python train.py --init_std_router=0.0117 --num_attention_heads=2 --head_dim=64 --optimizer="soap_variant" --schedule="wsd"
Below are experts of layer 2 (counted from 0) of a mixture-of-experts language model. Rows are named router (the router's row for the expert), gate (a neuron's input weights, with its number), up (a neuron's input weights, with its number), down (a neuron's output weights, with its number) and show model dimensions 0-159. Each number is 128 + 24 x the weight over its row's rms, rounded and kept within 0 to 255. Numbers have three digits each.
After each expert's rows: a language model's description of what the expert responds to; "comes after" lists some tokens at least twice as common just before its tokens as in all text. This comes from a sample of Wikipedia text that the model never trained on. Tokens count by the router's weight.

# expert 20
router:139129096104089125126096101164123095094143119130093104098110147107080151129157136119165127100178168135089169121175168151127130111122150158150098192072078140126113157102099123117130154110123143106106166148124180105108129101101129137109094134117101150167108123112119149140173082122157096164142140162134142144159128139128132111110129113133118120130121140150107138142127151128133118133114122160132115123148137127110099124133104132158131142113112140163099085197131117097126099089145124
gate4:137127086104142114130135134140129141104134160082128141105118145165097121111134113116103078112100093105185125099078144169116136168124110111127150120140125110128126148132117160143109106135111125111176184112139139094153123125141123109083116082071151110149130150165095146121121098151119161127135154135150121163114149089154131133125110119135168136146139170122101169143097130126117143146133124123155100158137130124144166141133101103165161127217144103164134165117112119160150105111123133
up4:165111130161101166094163146136112136136127109137109146139134129129132139110129151134148115163103124123149098124135123149140114096092150062130090162139108148136157136082126147132158142169113171130149144109106146076122125120134157188129120119112131117128152142131124108139114115115094118105144171154180155130117137107125124200104151118127180114159149118103116121125082107076135133141152102116103074122150157173160134152110130121142162097086136095139089135101102152142155116121148130
down4:149093126128098114082156092138125124111127116120112121093110157084142135131130144188129157117145111079151168140113113142119090152099104098124153153131086118144147149141142099135137131152158129133116145134112110134176105139121191165153091114106102146108125065147163102148102138121161157119117119145146118126098104121143103116168142105108151094176078101110127096121106119149120144135165143154116109150071121142129163147116131102180109104125128116122146112154119124115080161104119130
It responds to: A lone capital letter or short capital piece beginning a foreign or unusual proper name in lists and titles, such as S, M, An.
comes after: " |", "-", " of", "|", ":", "="

# expert 1
router:142123114141115139126078136153091136081171111131098104096121156111091165115130113108109110148135156133110150104167178090100111109117179140165167170109137171144135174099109114140131142148107123106133167132133121090115166094134106164072098148112134143138140098157104121098136105169114106112128144161121142112159095137113142121138140104094118124149149160167113129090118150129098177117106134164109103099151116125146122113160113140173112120163137105118140090170135139120125129109129115
gate4:106095116134144134122121150140112121110116099114125084152161130150130116168118136132098121175166154131149091116135117138140101158100105094154094113121118163072101136158120151142108099136097138136170145123138104136144131117059107115060095108153105098120124122150162099165160121127130098119146149198122123121146143082122137118189153128111136127113135114097125144175145154106152174134145123095151095147127134155129146126097130087144126131094124150145116147170142145131130131129082127
up4:138095127146109150169137118137119122119123161170116122147130151106135157173122111095118160123126131211182116072149140121112134128102074099135165132168138094144147115100102150103164170191150118129136141091094141132070174102124110130145110098167145107141136144136150128140134167119114120092166129136143129113133091119144130112116145135160125110144124103106121121124156154103121119134107094058135126109120120120136111110092104158147101128096142085158138130139121130151148136122128114
down4:142092138146116122149111092146172085155161095092120153124109101118125096106112096120098169156082103141196114126168100085119105141131107127117106174132097132146143148118100088087135149091146140114157177107134135087160112175165135155137160139141177127143179115158130139131163114112107136106132130133138128136120159062118137163129144118135131139134124120131116132142157115119108126099136110075132091099143143141079122115110135176152104114151130118122136104121111133140131129108116117
It responds to: Blank table cells before a line break in results or vote tables, plus two-letter middles of names and words, such as ar, ad, in.
comes after: " |", "|", " G", " N", " H", " d"

# expert 4
router:096120120144112117116084115135163109103127099137110127113156126165102120111145120110136134092130136117098121116174134103139087089120131143136134167063115171144086143114105126133163153132096161119121149105123168121100140091113127149126101147155125126110156123144109115110134119127139110156146146173137161146148121149110150090130130116119121092124139130127086166097118100129116152141089128132144153115156141122138084090131097148235123168120143128125127118124092101094165132089165095
gate4:150151127170116149129113137130117117145146144105106114107137158097174143120111089141115128124068142126114089119105160094135118094141114171103141164114103111088148105107096079114153134121148123123161128136092122120107102144119107181148171114128179112130087095151210150131135117104116136136133145124115135134102170104129098156145093106146174150102142124109135103131108149099105140106145074129142092121171112103152170139141106103119166139140117136129140145151111096160125111126144109
up4:111096099117116095150167112124158135096148085103119130149158142141120076110108189111136099122176127100136144096136108143153127150158159142118142146103173153103125135149145147080131119160135113106146113138129148114169159127108099105086107119147109110133143161167096085116146161132179122078119134142115106126149182146134144102144128127095118112096105095128143128106130122127103113110106137081127147146150136154123120090121130107104098116110158176093126136133137157156189127131106144
down4:119150139170114190147147112117094183149090168103105131137135178147141172157144091125154184117086124109147118123172149106112083098152147150121118107135138119082139099103104102125102148136143129150173112118094123162079107134135138124136157105106118095089125150110146108149133111088099151180138135129123103155108142144148117150114115103111179133142116152140079112118125160113148135123124132116139104106103118133148152136101122129127164105145142110131134135121113065103122119140152156
It responds to: First piece of a lowercase word split into parts, right after the, a, and or of, such as b in bog, m in mudra, broad.
comes after: " the", " a", " and", " to", " an", "'s"

# expert 15
router:139147119129076106148108150129121124105168080102110085082090108112119124119172118113125107087131154115101118106138130118158143134091173186109093130125110153145133146115123107069136171126080141095100137096121118131057140118145109155114120138114101170164126092117105112117137120134129110124142135176115125121143080163080158133126117108131123118135125134127116154118133128128121136135105118154103135118143117104135104071184104125184102129151126129126103142177139116131121122103143097
gate14:129078135158180140144140073105109146102116140140090128097131101112118152160121122134086103145147125131110087161129106119155079153136125152096119142167132140144124145121166125131136134067122121173146113137129146135107124135162131142154109122105130146194124154139154107113167126093162144143176118163136156155110159110124111124135090127113130107122123170155138091141142098119087158130115122131147182094128116128112127175113150168119133146142110129148132118136140109133160141087057140
up14:075138124133091142139126116117125108099155119111172122171088126116050160141116102104156119084148130124169111131116102114149120136124131130142107132113118091096165128159151096155132124175124161108097163122097116148114141116114124138138110110146130135127140133164107184114094137137124137126126156152168157127112110130074115115132164169113174115137119115084135161116099123154119128096130161134168101161092139130140089111091095128115120155113141108154098137138115187118141138152172124
down14:098100103123115161118100180129150126134115133074097109124129142158126168145174132170116116175130130085094109134177151130158121144110149148110151138130142146164116111149142188122166129113101143144104111171141130122126125136137175081154061107115098113131138114144141112089142118099095122128157137114152134158148174123165155132148116109133123104100145154154113083128162141147128101107157106133151124103154109125124176148089116102085115103134098156141155128129115115156133143136113113
It responds to: Pipe characters separating cells in wiki tables of statistics, election results and sports records, also semicolons in flattened tables.
comes after: " ", "\n", " 0", " 1", " 2", " 3"

# expert 23
router:147163099130118100169111149142151155106153131112107143090113154149114157133167095107160129080169117115112112154134145113157137078099142157133147120097098198123104125104129123107127139085100185078113126144113140109109128099114134145097118116099156109128101148111114114118126085125176107126136164131098142105157120152083137117148105113129125123162081114089150133103108123108089161137114145192133144143161125108137124114131096114155130166103132123152154113118141150100141143092151116
gate0:101101142164109129146112118144142107098094048134145150105097133155159147105138130141084104118082137103107155115135110152173153131161158117123093142100145144137142099100138116145096134123140114115118111097121132129124139133164186130106143157102123127155125114119183131147103124129147091115100094137103116099111109178118142127149113099079112132097091096145077135123144116129141146142142163146113140106126113137125129128090114130125118179085157099118152150137101153154164092105123181
up0:158107123084137104152123110129079096114160085185129138155109125138100159123101129126120121115104120132125110134096104092149162163185143134168105131134135114134147089101125129123139130088149144139135122113117167146138100188146171125089153135081127115127160109124141092122149126130118134099110130136109111105169142164161109120160109115115096149103135155138118122145131163118185115121128116157114146114157169173161154103140118123108107150145136092154121177157108108166092130094103131
down0:139151104145119126108126102161170128123107160140162129100133154139132092094139095129115185147135102187133156075161165123115105130102109114124147140166136089146176092141152115147114100136153133109116153155128118147064085156151142134126101099110139111142133115110155131097137126092147159128129110147140096112141093189112128142133117116083159124170166173130138134179142140110136131105137135102118124124105143118145110164129103129118139122088152098135166098116100155145119148144082123
It responds to: Determiner-like modifiers after the, a, his or many, such as first, other, two, most, their, often in sports text.
comes after: " the", " a", " his", " and", " for", " with"

# expert 28
router:144120093144098131150079116133112134103162112104128127128101124138115187104114088090150117103160115101143143149176116147155123119077142153155134114116110171162123115118111110142151174092101147122125131100130189061127106126104109124124077144169115136148157152126110102114164094159119118130149150126120115117125078167086138113148105100151082112153123104136172152110101142121083128129099156151125128123146091148141122116125113126140144145108122110176125111158129122100129095121148117
gate3:140105148103110138147079156105138148069153121163141167103124104166147143121133113139167157126118110137117119147115144125143115146162124120120108115136144155140142130117104104094157139135133182097105166146150099107130156123123152144169085104149133114185151127126119111123146101100117142110122114168111128120066161140106105148123083161124098079144177117103164154141133165146104137143172147150120103107117141131067098090119154143137160097152143141115140131122154144141107103143173119
up3:102128145061085067146160141138130112135129171135119139135111123118156121173138117138128115123153150160173113157121133170127105138093139161127129131080116130106109113104131062126111118155126134133130128132152086118125127167158141145126163147137164135108150108111119105069137124143129118092139106131125125117087141095145120084089098191145116167117111115107147111127112125146109124121136166129160144103122162122142118138152128121102199128125133123173113104121159128171148154078141136
down3:116114079161139165123146103110096116104151163112130158133142103146112132113121127182127108121103158101112093119178137124127097096132123131130105127119147140110151107112110069105128151113134114157146181156120124104129106161132121098097112111074124120106111116130126141135084156127085115137089161116142151165172128120143123154139151159108113164128123136134170133092121131134086136155120181109184122139093127120108165143150128084124139133134102090133104117122128154135125195104093089
It responds to: Numerals with a leading space in tables, stats lists, dates and measurements, such as 0, 5, 16, and slashes between career figures.
comes after: " |", "|", " /", ":", ";", " on"

# expert 30
router:154115070147120118163106138114140138101118133112096078105096129125127132100174135145117112090176136118061126121178140110094127117117152134133102135076125127139134145117125138100153155104126152092106132076115142079083164129095117152069116114105139152148119091094139128125159076136154084140130149128132165124142119155105150094131173126126130103155119128166164135129137116112096117150131121148111155120138129121137123137164134134161130144134148121181115112135118128106109093072145134
gate4:134116095132152081153115124132119131115108147122133112093092154150132117139153160101138080145102117112070109091086158126148103149142133107119117128134163090135127145059138114179132164160127146120145151097126170134115119136089154152143112130094126091134089117138133108096109116127121134159115144170116141119129104095115159164111089107099175165142113134112139137127148148093145119122128099103120158116128146160146115187122108129120135130140100096142180124128166114088162153119099175
up4:113141151131105171172162139151139140136149133115107166136113119167151137132111119132164119130091089122127171118101098110113140157107157138111119121103168164124094101147116116125148135133137163183163143145116090150156152118128184118116136111147091132159131121087118094151169114141145113132139128147142130102145088147127144098153168129079097101128110171154147104182117139146096136133117121114141117129120120164114136101159083130119122097114116100171172126093132131167100159105174099
down4:086145145127112126122135149123151166129129124130075128126151147108118117117122092112094117098108143146152118142169127137106109110127168123109122134142103156146132091135134102126132117137115133182115177146098121151160134130201131135105099076169108136098128144103133102138143143078136124099158110117131081179134112160140120137141150129124109109140128150127126186139147122139154133147157125124119105119177115065110163101150200107164115177149097131126164124123155149136164133130108118
It responds to: Capitalized word starts after pipes, dashes or line breaks in lists and tables, such as He, John, Team, Building, Preceded.
comes after: " |", "-", "|", ".", ":", ";"

# expert 12
router:124130101098107072155086136115157136091148138119126116083086127141094119116187124088120126143178142126065096136133177126146122089116139144131141138105132140158109113121150145096142148117135156103134140094104146109068139108090128153130105140109156163094113105131099126110174080152129111165156120178112120127160140137110158104144114085130129158174127138130133140145113136085107106119077119117134135123146114128148114091127123119152118137157148084140152131132160144124134102087145131
gate0:115109116103166083101100143163176152125132138126109169119109146161108145091165118118112146135144099147142115158121094139088124084153116150144129153107093138162140199129111127084126109116171136089105130140115135149132110132097133151141126114110165161080161150141122135117083146129127130120125102185127166100112148125124097147133132147105126151128140131095158160112081162164092123151112146138127138075141135122097120093158136144106116105150124076103145116101136152167105116139140121
up0:145083117112150090122133117154134123163122115147128156093121113105138138114140139125094154118122162130177109119161127124142091124210145119176174174135127177097134115105130151116176149110131121146132115130125148127103103142116125133140153125139154147121109115119094103124147148154097181189121104130123139132137131132145114121164172098121153135122109186128144149110112140096118080119133089163142117111141066108086129106159158132115148127112136085103144137084167150143116125115128149
down0:107145117135169107084177108132150096160143145153157124117105148123113125092181129167103144148128101116117147138111186076133129092129149164092104111135096142087095135118145147112131131106164126166128112102135080155104097151127113172099117128140141109146135113089115148117133178146124155124172126134182135130126153090093114142108126100153130114116092162127137166148123171156181150143110098129123113123089093133128105136109129132119139108090134145127170125154161139117128145121116101
It responds to: Common nouns and adjectives of economy, public life and planning, usually after the or a, such as public, based, development, career, improvements.
comes after: " the", " a", " and", " to", " an", "'s"

# expert 16
router:136149121114056152149110161162126108112126100130096120101107137118121141086182108134115157104157169131091123135153107123129109114122166113154098173093135140159140157128131125122138160121137137075112146137106166098120141120141118134112087129103157152137130145134086128088147089141127119122164150138106123117150114140108154087187157143101121141154140120135129126130108145069122121151080104170110094152176133123168104099150088144175114165107109151148100131140143125127127111119145112
gate4:103098108125130140123115124167133132130124136132125161164108116119123097130130147156115160133144080137137134107142118129167156101148155145072130132122091150177130109085180160128105097108123115099102080140119091171114140162145145142126130140123151123138120079126143106084190138116129138088134145179102153159109112159133087110158180116125116130115142098119114150118136100130140090127114158181137152138130105160161117117113145150146134098118089133157184158146135105140112118113083140
up4:133139136169085133119091103109132125132181101112105119132104146173167141151136135124139078133077123175130128120139117128115136102171151107118095094135123140137166157164121132110127150142141138131137105109080170184102115100148076078140111114114136073148122141143150107177116148162149118142118125134078142101110145106139146099141114088118155145128168118108137091131121141107155184158167115112117117116175139136124117112151094147123146128116076130104107100137126135148124119120144120
down4:145126149169133101140108141167101148124169161143128120129164135125090168151164082151127132100118140108118139109139127125144143118132106158183105110110150143116098120119098116160189132125099101126092139162127138153130102111113156156140109133176138150190135145087124168177116158095117126120140118105154100114111108116155151103159084132132131153157129139120134123106081121169133119160127105121149056148114103126123131109160096110125116162154146127098109103159139090158126124128113156
It responds to: Capitalized words in names of countries, institutions and armed forces, such as United, American, States, National, Royal Navy, British.
comes after: " the", " of", " United", " in", " New", " a"